config.yaml
balance_loss: 0.0112
lr_router: 0.00114
tie_word_embeddings: false
beta1: 0.9
batch_tokens: [32768, 65536, 98304]
max_seq_len: 256
Below are experts of layer 4 (counted from 0) of a mixture-of-experts language model. Rows are named router (the router's row for the expert), up (a neuron's input weights, with its number) and show model dimensions 0-255. Each number is 200 + 20 x the weight over its row's rms, rounded and kept within 0 to 999.
After each expert's rows: a language model's description of what the expert responds to. This comes from a sample of Wikipedia text that the model never trained on.

# expert 31
router,213,191,197,196,210,206,210,184,156,181,217,199,220,210,220,199,207,219,184,179,184,243,197,185,193,233,214,220,217,180,197,193,241,189,170,213,206,216,190,186,211,196,215,224,195,206,191,220,167,176,208,226,165,217,195,243,223,187,214,211,203,193,204,208,192,185,199,178,155,183,187,230,205,214,183,214,195,193,192,216,207,210,194,209,206,222,244,193,217,166,183,184,238,216,182,181,227,199,245,191,221,181,203,198,245,212,216,237,192,163,204,206,214,199,204,216,196,220,218,172,230,175,236,201,229,210,198,182,202,214,187,235,187,208,176,179,235,181,249,172,215,173,207,219,217,165,208,193,198,172,201,216,189,253,174,247,173,185,204,244,177,205,168,181,223,196,186,176,202,187,222,179,189,205,196,221,198,209,190,219,182,167,173,176,194,194,205,185,186,218,162,232,192,203,191,199,216,212,211,189,187,195,187,236,203,232,190,195,207,199,210,179,203,200,195,223,197,167,235,202,215,210,189,218,200,181,220,167,209,196,202,190,217,164,229,211,184,202,221,171,203,220,178,170,190,203,188,168,185,172,191,194,197,198,156,232
up1,190,223,191,211,206,197,204,202,214,195,152,201,216,207,204,191,230,208,194,193,212,214,207,223,205,179,192,192,199,207,222,192,240,218,231,198,207,207,217,213,208,210,177,220,198,155,200,179,223,235,231,203,213,210,191,187,220,202,216,214,225,205,220,164,181,169,204,187,189,206,223,182,200,223,210,191,209,221,210,202,199,194,216,241,203,218,189,240,170,210,218,176,220,205,226,194,212,208,222,219,204,216,187,167,180,228,219,219,186,187,210,202,141,199,194,218,196,208,227,179,233,211,180,189,215,208,215,206,208,222,233,189,197,149,197,231,225,209,184,167,203,163,204,174,254,202,235,195,200,186,195,135,223,217,173,225,179,237,229,192,197,183,227,200,213,184,184,219,194,234,207,223,183,204,200,183,186,199,186,191,205,190,175,214,230,223,164,199,178,237,187,186,178,200,218,231,190,235,176,201,213,201,227,210,185,217,179,218,221,193,209,175,160,184,207,222,214,214,181,180,196,200,184,166,175,239,193,178,221,168,217,177,213,195,189,222,220,186,207,233,170,184,179,219,201,160,194,190,178,183,203,205,224,209,216,208
up2,218,195,215,205,206,208,221,168,178,193,225,197,174,165,169,208,197,173,222,198,225,198,201,170,209,208,218,191,203,210,201,213,191,154,178,208,217,182,196,181,179,220,178,206,152,191,186,255,163,246,236,178,196,227,184,222,222,222,206,176,204,207,208,216,212,172,225,196,201,180,201,194,197,206,190,198,190,173,209,197,198,213,202,185,178,205,181,201,223,174,172,192,217,210,247,186,216,177,184,194,197,179,216,213,199,206,177,198,261,203,171,227,197,213,222,189,247,196,185,219,206,183,186,207,197,223,199,186,222,174,190,203,204,204,181,218,191,215,208,191,223,207,205,203,242,168,237,261,196,176,190,207,209,176,220,153,224,194,183,206,196,192,224,203,188,189,191,165,182,194,219,214,210,212,239,211,188,179,179,205,235,183,198,204,175,162,161,214,175,204,209,193,209,194,186,205,186,163,177,180,199,180,212,216,217,182,213,190,214,213,213,206,169,220,207,197,141,179,227,204,194,209,216,161,212,212,203,190,202,211,197,223,213,184,212,201,178,216,158,199,174,168,241,183,199,197,196,197,202,213,177,186,179,228,193,200
up3,170,213,185,190,192,214,203,205,121,215,239,197,175,146,232,185,194,171,168,228,217,182,176,201,228,198,204,177,203,181,217,172,215,168,182,230,213,205,174,193,179,199,187,215,213,246,214,206,204,209,198,207,222,219,195,169,185,200,193,195,212,208,221,149,204,225,193,193,198,201,197,162,179,231,215,235,223,164,190,200,186,196,208,201,257,207,211,203,209,177,210,177,209,190,215,167,220,172,237,214,223,195,177,208,218,198,207,201,175,182,155,196,181,220,155,204,198,191,198,193,188,212,227,226,187,212,202,205,220,212,195,188,210,194,217,167,162,209,211,215,218,218,193,182,219,220,169,205,218,203,202,223,177,176,224,191,247,211,191,218,187,227,167,212,197,170,180,210,202,208,225,188,219,203,187,207,243,187,209,223,183,207,214,213,232,178,217,239,201,192,202,171,182,203,192,225,195,206,197,200,177,205,215,205,179,189,230,212,190,177,178,206,199,205,231,193,210,198,172,209,210,184,163,204,174,198,196,180,184,210,202,206,210,183,197,174,191,202,188,212,194,188,173,186,214,228,171,189,182,204,206,155,193,216,200,235
Numbers and coordinates. Digits, spaces and symbols in measurements, dates, table numbers and geographic coordinates, like elevation figures, °N, ′, ″W, km^{2}.

# expert 8
router,203,193,176,194,199,220,195,203,224,177,182,193,221,218,207,187,219,183,181,193,194,179,160,196,203,206,240,228,182,229,224,184,171,204,165,203,222,163,231,202,227,197,198,183,209,225,183,202,191,204,200,211,210,207,174,189,196,184,206,197,183,195,180,220,202,193,168,189,216,213,201,196,201,201,193,194,198,197,223,226,199,176,172,179,222,222,210,216,171,196,210,195,192,157,170,169,209,184,177,206,183,206,228,216,195,208,194,189,219,174,201,213,180,190,198,219,208,190,210,209,248,256,177,210,180,200,194,216,205,162,190,227,177,235,207,166,178,180,194,187,186,186,199,193,183,195,186,209,186,180,177,177,192,223,178,172,215,214,155,194,236,213,211,181,213,198,166,171,174,188,212,165,252,205,203,176,212,213,237,192,203,228,174,157,177,199,184,204,214,194,240,179,211,217,216,218,179,203,233,215,201,158,179,211,168,218,236,189,197,195,211,188,189,185,195,191,202,185,200,181,180,190,198,147,188,188,186,232,183,239,209,223,203,226,175,202,202,233,183,213,167,188,182,185,198,162,183,172,238,207,183,188,201,212,176,240
up1,184,198,214,216,184,198,194,175,213,202,196,199,197,198,193,214,180,211,243,204,214,224,182,236,186,209,220,229,212,211,226,197,185,185,173,220,183,204,193,232,148,188,186,200,193,223,236,193,180,177,203,201,213,213,201,231,149,204,171,215,205,202,146,206,232,195,195,207,205,244,164,198,180,200,173,194,169,182,211,184,221,189,202,193,199,203,232,216,220,214,212,186,205,221,209,215,221,215,156,225,179,220,179,193,221,189,165,211,242,165,192,206,186,191,209,237,195,195,178,219,192,221,199,202,219,177,208,165,173,224,179,203,198,178,208,171,208,197,223,225,242,219,207,171,200,230,250,199,187,189,222,184,190,199,208,214,194,216,199,243,204,198,167,206,201,242,230,239,175,225,200,186,204,238,193,235,172,184,220,212,165,212,182,210,195,201,217,213,209,167,192,211,183,237,230,215,197,200,185,206,203,245,193,214,193,181,195,182,212,190,221,201,192,237,183,224,145,199,230,183,208,171,205,229,191,224,191,187,211,183,223,177,200,207,200,199,226,185,203,209,202,195,215,194,222,222,197,185,222,211,193,190,191,220,190,200
up2,209,195,193,194,160,204,211,196,227,173,210,197,188,171,190,209,202,217,210,192,206,175,237,233,213,181,201,238,231,177,183,211,239,209,203,208,207,201,210,188,176,193,215,217,206,212,203,196,205,195,215,151,178,200,209,204,217,207,184,235,227,234,155,207,208,200,219,180,167,230,256,207,166,195,208,218,196,210,206,213,212,182,195,219,204,209,180,201,168,212,227,196,214,208,227,196,203,202,208,208,193,219,204,204,209,197,193,210,201,210,210,232,213,194,178,203,179,220,207,168,193,201,213,182,184,204,180,246,229,178,200,193,162,174,235,164,196,209,209,192,211,180,204,197,177,194,162,221,204,178,218,165,126,230,185,164,187,205,225,186,181,169,193,202,170,185,191,214,205,212,198,174,203,168,197,194,191,214,198,193,204,201,173,196,193,211,226,219,186,189,224,201,177,223,201,224,220,205,214,185,215,161,204,189,174,152,217,215,185,177,222,213,237,208,208,174,215,201,182,210,205,216,204,205,200,193,219,203,171,155,245,220,215,207,210,165,203,192,203,161,273,178,207,204,181,236,202,205,187,192,189,210,200,213,189,201
up3,190,207,214,211,221,189,207,222,204,232,177,194,163,216,180,195,235,202,238,197,211,184,148,223,203,215,208,156,204,198,174,224,197,187,175,195,208,177,199,216,203,205,189,193,202,183,176,191,221,186,197,174,205,195,186,204,246,176,190,186,203,175,244,215,202,210,198,176,168,182,194,196,159,242,233,211,204,182,175,199,187,185,186,204,197,197,226,224,211,218,217,175,226,233,186,245,211,215,238,207,177,206,186,204,171,188,206,201,211,207,236,189,194,227,205,235,221,207,187,208,208,217,204,218,211,216,203,231,154,189,196,221,215,176,199,201,171,222,217,218,171,229,168,169,185,188,178,200,206,205,231,191,214,205,192,207,218,192,225,185,215,219,192,195,232,188,186,215,216,185,183,150,213,182,180,175,179,156,227,192,211,209,200,174,233,210,197,232,210,192,171,200,226,207,203,199,192,195,188,141,194,187,181,198,216,179,209,201,172,191,205,218,176,220,223,210,193,211,194,185,242,188,191,240,181,189,180,180,215,177,219,186,169,206,212,216,192,214,187,186,171,207,180,211,193,178,164,171,213,178,177,195,203,247,176,192
Mid-word Latinate stems. Middle pieces of long learned words before suffixes like -ic, -ation, such as econom, hemat, archip-el-ago, curr-ic-ulum.

# expert 26
router,206,171,219,192,222,199,205,197,204,198,166,196,214,187,213,189,197,227,196,193,192,182,195,202,199,233,193,216,189,179,208,227,210,183,170,211,237,208,162,186,193,190,194,182,236,209,198,214,158,204,220,180,202,236,176,234,167,164,224,201,210,208,202,184,211,180,184,193,218,180,186,214,199,176,192,170,163,187,214,179,191,225,179,230,196,182,184,216,202,172,221,179,189,214,195,192,183,190,202,210,222,211,233,203,184,193,223,206,206,191,226,222,222,187,237,210,237,188,186,203,238,175,191,164,200,220,200,148,178,217,186,200,205,239,229,241,187,162,186,188,188,186,149,223,224,204,167,228,196,173,175,225,181,204,207,210,236,213,187,201,198,194,177,248,167,221,190,212,190,187,215,210,201,200,189,177,206,215,194,193,181,211,171,207,216,174,193,242,184,191,203,221,244,187,229,195,198,197,204,201,202,219,199,184,229,218,194,204,196,183,169,188,219,202,156,186,222,204,243,179,237,212,198,209,197,207,192,183,207,205,217,176,181,212,204,191,185,205,171,177,210,184,167,228,199,242,233,206,206,202,185,235,218,237,195,220
up1,178,252,165,221,185,221,256,210,201,222,206,196,202,192,202,203,171,225,226,205,173,213,189,203,168,217,182,201,193,211,185,181,203,251,183,179,183,228,201,177,213,207,170,193,208,215,190,205,211,183,183,185,219,195,179,201,210,208,239,211,202,156,225,197,194,213,195,197,194,191,206,199,240,203,201,199,201,188,202,170,214,223,222,182,209,180,188,218,225,193,191,173,213,233,174,178,221,200,231,189,195,186,213,188,207,197,192,228,176,178,195,208,194,192,188,204,205,176,184,189,177,197,230,236,233,220,237,201,198,166,238,170,215,220,199,198,204,211,191,213,214,201,191,138,185,177,255,260,206,172,195,209,184,214,203,196,210,198,207,192,188,183,204,204,185,172,195,232,232,197,193,252,180,208,197,199,197,192,220,261,228,198,230,225,228,218,243,210,178,197,191,191,224,188,223,228,218,204,194,204,201,195,228,200,214,223,181,218,209,196,195,214,197,220,207,201,229,199,220,188,199,217,166,216,217,196,254,178,181,166,187,202,174,221,213,200,209,235,204,213,202,181,215,194,185,196,192,200,209,191,175,221,201,217,180,215
up2,214,221,219,189,199,199,207,196,239,197,160,207,231,188,213,195,194,238,201,190,195,202,193,167,200,220,217,186,172,216,174,233,169,209,225,143,176,180,184,186,224,173,195,228,207,216,189,202,218,190,187,218,214,208,223,234,215,198,255,220,207,205,195,198,196,206,235,185,184,202,181,181,214,212,198,181,210,231,177,186,190,199,176,146,181,226,204,196,213,183,208,185,210,215,177,190,244,169,200,212,204,143,193,220,205,186,184,165,207,159,181,184,206,181,232,206,208,182,182,191,202,196,225,240,180,157,210,198,198,221,198,188,225,158,202,172,174,231,226,191,202,189,183,199,207,203,207,188,216,214,147,210,201,207,208,224,190,191,191,212,199,182,200,207,218,182,166,184,200,205,196,196,188,165,183,218,189,188,158,176,200,193,177,213,221,209,224,161,194,222,202,197,200,186,190,196,223,209,202,199,214,195,190,232,196,209,204,193,198,205,178,230,219,193,218,207,194,234,183,240,153,195,171,221,179,208,241,201,198,190,208,187,212,192,154,153,158,207,221,195,206,189,192,173,179,193,203,211,214,186,201,186,176,191,208,208
up3,185,209,212,190,166,200,232,143,231,224,215,184,193,202,178,208,228,179,233,220,201,190,183,206,229,186,176,221,176,190,161,173,188,205,233,227,196,219,221,184,234,220,229,175,209,212,199,223,211,234,227,180,208,196,191,201,160,205,222,212,182,204,184,177,225,219,202,212,214,228,227,211,202,215,154,181,190,189,223,201,200,187,157,191,234,191,177,199,200,187,169,208,176,172,220,187,168,176,208,191,209,241,207,219,174,223,201,214,192,192,207,230,197,200,207,192,199,183,214,179,187,173,211,215,189,216,202,226,198,192,223,222,204,190,190,160,197,210,161,171,219,246,204,168,217,230,210,190,208,179,179,209,230,234,170,191,212,203,205,203,222,190,213,183,223,192,202,217,205,188,195,211,213,187,223,204,206,188,212,208,210,226,187,164,183,210,204,191,221,176,182,207,209,209,163,204,176,209,231,195,209,187,206,213,205,195,216,194,216,170,233,221,200,218,194,193,191,227,173,192,245,195,216,193,188,219,175,220,199,224,211,201,196,180,213,153,204,198,193,180,256,219,206,224,186,214,203,213,200,175,147,183,236,229,211,218
Lowercase word-initial pieces. Lowercase first letters or pieces of ordinary words after a, was, is or the, such as s-ashes, ch-amfered, h-ired.

# expert 22
router,213,212,204,196,234,212,208,166,230,189,190,188,199,200,165,201,186,190,196,198,171,231,198,194,187,197,215,211,174,190,198,181,166,198,258,239,193,200,199,175,182,183,210,166,164,220,219,235,184,239,231,194,214,216,223,155,189,180,204,224,190,205,183,164,184,197,194,196,204,216,167,219,184,207,210,191,218,231,198,193,207,223,201,229,154,161,218,189,198,209,221,215,181,189,245,226,181,197,199,199,174,221,217,185,165,198,239,183,196,198,201,223,187,195,212,183,184,184,190,246,236,169,210,219,226,203,194,184,226,242,232,202,192,234,204,220,211,206,184,182,165,199,197,214,241,172,195,222,179,168,159,202,219,191,175,196,169,199,175,170,186,192,180,192,183,164,200,199,197,200,200,203,193,228,198,196,196,205,176,229,207,235,206,204,184,197,199,204,193,221,172,215,213,211,188,203,184,190,212,192,176,216,199,181,217,189,200,177,203,202,190,178,166,191,192,183,195,244,161,151,231,185,204,191,198,248,221,180,217,212,216,223,181,226,201,209,198,190,200,170,200,190,205,192,218,175,217,189,209,200,208,223,221,220,211,203
up18,218,206,166,198,203,194,173,243,189,157,192,205,215,212,226,203,180,236,176,194,187,237,188,149,194,188,205,195,182,188,189,205,193,176,192,181,188,208,196,194,208,182,194,208,221,216,224,223,193,213,182,183,201,198,190,171,151,176,199,213,196,202,178,220,190,239,210,184,166,188,203,196,207,158,206,178,163,251,200,201,177,187,173,184,188,215,213,189,214,218,185,194,200,206,216,189,182,223,189,215,192,211,240,163,188,195,183,190,199,214,202,186,187,205,192,190,178,175,190,199,232,218,188,188,239,208,206,223,168,203,203,200,220,201,227,198,169,218,216,207,204,170,190,190,224,206,170,219,181,184,197,192,218,181,202,223,182,204,210,189,192,229,198,163,184,219,183,249,186,236,172,191,200,204,198,176,235,180,205,196,222,209,197,174,235,232,232,203,206,208,190,235,239,190,175,236,169,169,163,206,202,186,207,222,207,215,210,178,199,163,218,210,214,210,176,218,200,232,185,195,204,166,161,218,211,175,185,198,210,234,189,225,207,225,233,185,216,187,245,211,191,213,199,176,219,224,203,214,176,196,198,204,181,246,229,208
up19,190,218,212,198,214,200,220,199,204,209,226,196,186,222,185,194,171,211,205,203,192,179,204,167,219,202,165,204,147,184,183,177,206,175,179,212,195,193,178,194,234,206,181,166,201,210,152,207,178,189,218,180,162,162,191,212,178,212,212,196,221,216,215,237,168,226,179,187,206,178,211,237,200,185,207,195,190,194,216,214,218,225,203,212,161,186,214,176,217,166,203,179,201,208,203,190,206,238,222,209,164,238,179,189,176,176,221,234,236,189,186,246,172,182,192,140,182,210,223,196,203,211,219,229,185,189,195,205,218,202,232,180,157,213,208,222,217,194,171,209,234,219,201,195,199,206,205,185,209,188,225,207,186,236,172,169,214,225,221,199,208,233,183,190,221,221,191,216,202,188,202,199,203,183,163,213,184,217,212,183,227,197,199,209,232,205,178,177,192,200,218,269,189,199,182,206,199,203,204,172,224,214,184,203,223,188,209,194,206,204,189,239,205,212,201,233,176,221,219,160,213,175,181,212,209,195,172,214,206,209,180,234,202,233,209,212,190,188,201,226,184,203,205,218,212,204,241,178,215,209,193,182,226,194,221,212
up20,224,184,207,207,205,197,224,228,227,205,217,199,231,227,170,191,178,183,178,226,207,203,190,194,185,191,232,174,179,232,206,195,219,189,174,223,201,225,195,206,235,223,165,194,171,180,205,195,196,220,186,249,258,184,183,192,192,207,210,222,235,225,213,220,182,180,196,209,217,193,182,166,211,184,184,193,209,211,195,220,233,202,244,178,217,210,193,190,202,208,220,204,183,210,209,290,177,176,222,200,184,200,202,154,203,206,198,185,200,174,186,185,183,213,216,171,231,219,188,191,198,233,194,180,217,210,255,232,213,196,218,183,185,191,177,184,199,212,209,180,204,187,202,238,193,193,201,203,210,186,156,203,203,191,198,208,205,199,184,183,214,182,186,213,194,186,182,175,231,223,182,209,187,166,206,199,216,223,205,206,185,193,202,222,207,195,197,228,186,195,215,193,200,261,176,161,238,220,169,192,208,202,223,192,213,193,203,222,181,206,221,183,248,210,202,191,176,202,205,184,186,199,194,161,179,229,189,199,206,227,191,183,188,219,209,202,195,172,176,187,189,210,219,185,214,183,205,205,179,202,208,205,249,203,174,168
Music article word starts. Capitalized word starts and titles in music, album and film articles, such as Hip-H-op, Enter-tainment, Pl-ot, Re-ception.

# expert 36
router,221,209,195,179,176,209,186,214,207,209,236,189,223,216,188,179,181,166,186,196,182,193,209,212,174,195,215,222,208,202,200,164,182,208,207,171,192,146,186,184,207,242,222,198,176,207,179,187,210,169,190,197,223,207,203,203,189,211,200,183,193,206,188,209,180,178,236,204,201,197,215,190,205,227,191,185,222,170,241,202,199,212,213,179,205,213,185,191,211,203,223,227,206,212,183,230,218,258,181,144,180,193,213,208,188,190,211,190,204,206,200,230,178,182,154,188,179,165,207,209,199,194,207,173,201,195,196,239,212,230,178,205,192,193,171,189,212,180,180,174,189,189,201,190,155,216,238,188,227,237,191,185,186,194,180,198,219,224,178,215,236,220,200,198,190,165,188,147,189,199,182,218,202,169,213,223,223,219,225,224,185,217,198,218,199,199,158,184,209,197,191,220,219,197,216,188,215,181,172,185,210,162,217,219,226,206,181,229,229,229,212,176,208,200,228,230,220,168,197,225,188,181,186,194,197,199,170,217,183,199,181,148,225,172,199,208,194,187,196,233,217,226,192,185,208,183,210,173,177,168,167,165,196,175,202,199
up0,206,196,164,230,188,187,186,186,188,223,186,202,149,167,164,202,195,229,180,197,171,205,194,195,166,208,186,223,226,182,201,202,235,206,212,196,186,194,213,187,202,241,184,201,197,201,191,207,182,219,214,177,192,217,192,182,162,194,190,207,170,183,189,208,206,226,198,180,173,193,191,213,206,246,199,231,186,220,189,211,216,148,196,197,228,241,187,216,223,224,237,244,201,192,195,186,200,159,179,196,169,169,207,201,207,217,202,193,247,216,205,177,204,223,193,176,208,193,188,242,182,195,187,215,239,252,200,201,188,210,199,206,218,211,193,205,168,199,207,218,208,215,182,199,192,217,188,159,197,219,170,227,193,215,202,217,170,193,221,181,193,215,234,188,229,174,167,168,237,196,197,219,223,246,189,184,212,224,196,216,207,210,214,181,195,208,194,210,177,204,233,207,194,216,186,183,244,220,235,252,196,192,198,178,218,203,201,207,221,195,231,212,229,218,196,199,193,211,190,209,155,198,188,212,191,208,176,193,195,204,203,198,179,207,190,221,218,219,203,175,209,138,219,199,189,219,213,198,213,178,209,172,210,193,229,185
up1,165,208,184,212,219,216,214,178,211,182,259,192,184,242,202,206,219,237,202,183,189,212,201,200,195,171,201,212,191,221,149,198,217,199,211,199,193,191,207,174,240,192,196,232,206,213,202,165,219,206,168,200,212,182,193,206,220,176,182,170,231,202,205,236,179,201,213,197,205,180,217,210,208,237,213,194,153,205,180,183,189,208,177,233,214,146,208,210,207,220,209,238,203,194,203,198,168,212,157,180,189,218,221,198,205,195,218,163,164,182,200,210,231,187,193,176,210,203,203,200,193,231,177,186,203,216,195,190,158,211,189,220,206,215,199,218,210,208,201,221,170,218,218,181,190,204,229,202,212,199,200,210,196,191,181,227,205,213,200,225,236,196,201,196,184,198,195,208,191,192,212,189,185,210,211,220,199,178,245,196,213,190,166,209,206,212,196,218,215,209,185,229,241,247,169,187,172,204,216,229,185,216,190,178,205,176,223,198,227,223,183,178,184,193,215,172,183,195,192,195,153,238,218,211,214,194,198,200,253,191,206,217,199,183,155,191,180,195,204,241,186,209,211,214,249,186,193,209,216,160,205,171,177,222,199,223
up2,217,212,207,185,203,185,206,214,204,191,189,201,194,219,201,207,179,187,206,191,222,191,192,180,211,214,204,215,160,207,218,216,190,188,190,209,194,184,184,211,229,187,200,196,203,225,177,188,199,187,193,203,204,189,220,146,185,191,165,221,158,190,174,197,210,203,196,229,195,156,237,189,209,187,196,228,169,221,173,183,195,210,216,178,197,177,170,169,187,209,180,186,171,204,193,183,163,219,228,186,216,194,188,191,160,184,184,230,222,195,167,210,206,199,190,192,206,198,244,216,193,198,249,182,221,189,177,198,196,220,228,200,209,188,205,220,189,195,216,213,187,153,191,188,204,230,194,217,206,160,198,225,225,200,175,192,199,194,159,217,178,205,183,215,189,193,219,199,188,200,239,220,218,196,192,238,181,189,214,212,183,190,193,173,182,221,227,155,202,218,240,212,203,197,223,180,217,179,135,174,193,164,223,188,201,216,200,206,229,166,212,164,194,187,189,232,185,228,191,219,188,201,191,213,235,207,208,172,219,189,201,196,212,218,215,185,221,169,235,195,205,181,196,206,173,211,210,172,185,217,215,242,199,142,169,168
Foreign place names. Pieces of country and foreign place or personal names, often Spanish or Latin American, such as Philipp, Argent, Zealand, Azerb-ai-jan.

# expert 10
router,222,193,166,165,217,198,189,215,203,224,181,196,207,228,191,192,205,204,188,182,171,240,223,177,212,227,190,218,157,205,197,178,187,196,223,202,225,204,161,205,222,186,187,209,200,208,195,214,195,224,182,216,225,199,193,191,211,227,195,212,185,213,187,202,230,225,194,180,243,192,195,215,226,200,200,238,221,226,197,173,204,207,248,201,222,162,214,232,196,178,195,216,206,181,200,232,204,180,195,228,201,201,208,208,222,186,203,200,169,165,213,208,216,224,210,205,233,233,231,195,183,176,229,176,191,176,209,204,207,214,228,191,200,182,198,176,236,211,209,226,211,215,205,225,204,184,167,179,182,159,194,218,221,236,208,199,205,191,182,208,225,223,235,207,192,228,174,234,216,213,217,209,207,216,169,186,197,175,208,221,189,198,189,197,156,216,208,227,198,208,197,201,174,214,186,221,216,189,206,224,218,178,184,189,198,219,150,190,174,206,161,179,185,194,201,162,230,170,225,235,188,225,175,231,206,156,196,220,212,200,185,235,212,213,213,194,182,193,214,164,175,193,191,198,234,193,174,154,190,197,164,176,197,197,192,218
up1,215,203,227,195,198,205,196,181,199,226,183,190,205,218,202,204,214,190,200,233,223,175,195,167,215,197,175,225,177,224,230,215,219,189,186,187,165,191,192,193,220,192,220,216,207,220,216,177,172,179,193,219,166,193,205,194,217,224,147,209,190,225,231,192,208,212,191,226,193,272,208,200,236,187,170,186,202,202,156,222,153,209,191,202,214,227,211,199,197,217,174,209,214,176,153,211,194,192,201,208,211,187,164,196,215,193,200,213,220,199,208,208,180,177,210,231,180,179,175,200,214,215,197,203,184,219,237,228,228,188,153,211,226,189,189,187,228,195,200,213,197,183,196,169,187,216,198,205,213,194,212,228,199,196,211,207,204,197,205,204,184,225,209,206,228,193,178,203,198,202,227,198,224,188,183,201,230,139,224,196,215,203,226,218,241,220,203,204,208,205,200,187,235,232,194,224,185,202,169,223,235,192,211,229,159,176,201,215,191,196,180,201,192,196,216,203,187,202,221,210,213,185,195,248,191,194,188,248,190,202,196,176,208,161,188,186,219,228,149,160,203,166,184,175,187,184,182,206,215,231,202,213,222,226,203,191
up2,201,196,188,211,194,189,182,191,206,223,206,205,189,219,192,221,190,200,199,173,181,203,218,236,209,217,212,208,175,185,210,194,218,176,215,213,212,189,212,201,216,230,173,177,251,178,210,185,223,203,219,250,198,158,178,175,203,227,199,207,176,214,167,221,178,161,177,200,205,182,211,213,245,187,203,190,184,212,205,201,191,183,193,196,194,164,210,190,195,199,180,145,237,206,209,209,218,171,206,221,188,208,194,184,219,209,203,200,175,184,182,173,241,205,214,193,175,230,196,226,192,213,216,227,218,172,242,192,165,197,203,197,210,206,201,197,233,197,199,227,158,157,165,206,235,222,165,204,155,169,221,206,185,195,196,169,193,193,208,196,183,219,199,202,235,199,199,207,217,195,224,210,181,196,181,180,241,193,178,182,198,142,196,214,219,182,233,174,210,222,198,206,186,192,172,257,198,207,194,187,205,157,229,192,196,183,210,201,199,212,183,182,209,205,221,205,210,208,184,223,217,196,193,199,227,190,195,207,205,229,176,225,187,195,215,172,197,160,210,189,222,222,238,195,239,226,195,180,194,200,194,217,201,186,181,234
up3,192,220,231,198,178,185,193,194,204,218,178,200,192,196,199,203,194,208,246,216,205,193,176,202,199,217,199,164,189,175,233,212,205,195,209,181,224,205,203,242,194,209,200,214,182,185,187,202,223,198,192,184,208,197,240,189,214,166,225,182,194,247,202,195,193,208,225,197,208,193,191,196,185,187,227,206,217,183,192,222,240,195,197,219,225,207,197,143,194,190,213,226,199,173,210,193,204,176,231,201,146,162,200,170,196,220,185,189,218,199,206,212,219,189,201,172,229,171,169,181,178,228,211,216,219,207,210,204,191,176,202,162,219,165,222,194,232,224,156,245,185,212,181,242,210,190,182,154,216,236,182,195,221,216,228,231,204,190,158,193,175,213,205,192,234,208,225,172,186,184,229,201,192,175,221,179,195,203,235,182,204,210,176,192,195,198,193,207,195,193,203,218,203,169,199,201,216,201,201,207,215,158,192,196,198,163,208,201,187,186,186,188,200,198,201,200,196,219,231,153,201,141,230,175,233,230,207,205,179,199,209,193,209,214,188,212,216,239,190,178,192,198,176,210,231,181,205,188,198,207,234,212,183,204,204,246
Early word-internal consonants. Consonant pieces just after a word's capital or first letter, inside names and words, such as F-r-ascati, b-ab-y, f-rag-ile.

# expert 33
router,231,214,207,190,202,200,196,220,194,219,211,192,207,181,173,196,224,179,164,213,196,193,198,210,202,235,171,200,202,191,193,198,237,201,177,213,193,197,191,191,199,217,163,161,220,198,204,203,172,208,226,182,201,193,205,240,186,241,189,201,173,191,175,234,208,190,231,210,225,193,209,204,190,179,174,197,185,226,216,179,208,241,180,228,197,204,221,196,205,168,216,145,220,176,193,204,194,224,186,235,197,224,234,208,180,208,164,195,213,223,190,203,242,175,206,233,212,149,205,214,198,210,209,184,225,187,186,221,194,216,174,164,192,192,223,220,183,171,223,201,211,190,203,202,202,185,214,223,237,200,224,216,206,218,186,218,199,165,187,164,180,179,162,190,218,190,219,227,191,166,231,192,201,213,175,191,205,207,212,183,229,190,202,260,165,201,204,202,210,192,194,248,227,197,227,240,190,216,187,210,192,220,174,197,202,191,180,184,174,212,203,174,201,204,187,171,214,187,201,181,178,178,241,221,203,185,191,167,201,179,216,186,228,209,196,208,181,204,217,202,169,191,176,233,246,195,207,202,221,190,160,225,220,214,203,208
up0,207,188,236,204,189,207,220,172,192,208,201,202,215,186,208,195,161,193,219,205,183,180,207,233,207,190,203,176,175,200,222,167,224,215,219,213,210,246,197,179,193,219,185,214,202,217,177,176,202,211,177,197,187,189,169,214,209,230,170,202,160,205,200,203,206,199,215,213,215,201,195,196,225,204,212,226,214,207,209,216,224,185,228,191,188,201,235,176,193,224,172,211,229,217,212,198,190,217,233,220,232,208,209,210,197,207,200,261,194,199,210,225,201,207,168,183,198,185,176,183,194,192,173,214,196,222,193,201,190,189,184,197,215,227,191,172,209,218,214,241,187,206,162,156,170,219,208,212,208,207,199,181,221,221,185,172,195,192,189,228,211,234,187,212,229,196,211,214,191,210,196,170,200,214,190,227,183,215,214,175,185,200,240,229,221,199,194,187,212,176,214,194,211,210,171,229,174,203,221,229,179,153,210,175,151,212,181,153,203,224,206,216,191,155,172,168,189,202,200,228,178,235,236,171,191,177,186,192,181,237,219,223,196,206,203,185,196,215,210,209,171,218,165,211,185,165,175,156,182,224,242,188,202,221,191,186
up1,184,195,175,240,182,196,189,217,171,191,219,202,220,238,165,197,182,185,209,187,202,178,167,214,194,182,241,182,195,201,187,242,188,187,170,236,154,198,213,222,208,217,196,200,189,185,194,196,246,206,197,196,211,238,171,209,186,242,184,219,218,228,228,201,176,215,209,237,219,186,202,201,210,208,173,206,201,172,214,197,199,168,199,193,171,205,215,198,221,177,161,205,213,207,238,233,239,213,238,212,201,193,207,199,191,193,199,221,221,191,199,215,223,204,178,242,198,191,176,178,180,186,187,226,188,201,189,210,178,224,219,152,184,207,222,170,167,178,188,197,197,212,197,210,224,228,186,224,161,223,210,196,234,213,175,173,254,196,217,190,223,189,213,226,196,181,218,180,194,212,165,191,187,182,223,196,196,217,219,198,252,209,228,186,184,172,222,172,202,222,195,194,191,189,189,217,191,183,234,245,201,202,194,200,165,206,202,191,207,189,222,212,205,192,185,214,207,204,209,202,193,195,187,219,208,178,205,191,205,207,211,224,240,162,214,211,194,199,174,206,202,207,186,182,176,209,155,194,174,216,188,193,182,178,193,164
up2,230,223,241,203,197,206,192,172,224,194,199,189,212,200,200,203,196,214,183,230,197,222,184,185,202,210,215,162,211,222,212,202,200,195,193,219,198,189,205,191,216,234,192,223,216,218,194,165,168,153,210,185,188,171,226,220,175,222,244,197,142,218,198,193,176,220,240,211,187,179,188,217,188,191,180,195,200,229,205,170,166,210,204,166,219,196,213,199,210,210,199,203,237,201,169,220,202,167,225,192,170,198,216,185,205,221,233,188,172,206,196,195,185,186,174,180,190,196,202,197,199,184,241,211,185,181,204,228,231,251,212,225,192,221,194,192,206,212,217,234,204,208,190,212,189,194,205,216,185,217,214,175,200,220,203,208,167,230,215,181,175,222,221,195,226,192,234,192,196,241,191,213,242,197,211,180,197,183,183,203,207,204,206,193,189,166,219,172,217,162,185,212,228,214,177,195,172,179,188,235,193,197,248,194,179,199,217,231,205,204,201,217,200,221,225,206,175,199,173,200,196,187,164,211,162,242,208,184,200,196,172,199,186,238,181,192,204,219,173,200,181,184,196,219,190,202,213,191,201,205,211,206,132,180,195,167
Line-start dashes and prefixes. List-item hyphens at line starts and Latin-style word-initial prefixes such as trans, inc, rep, ex, comp, plus JPL.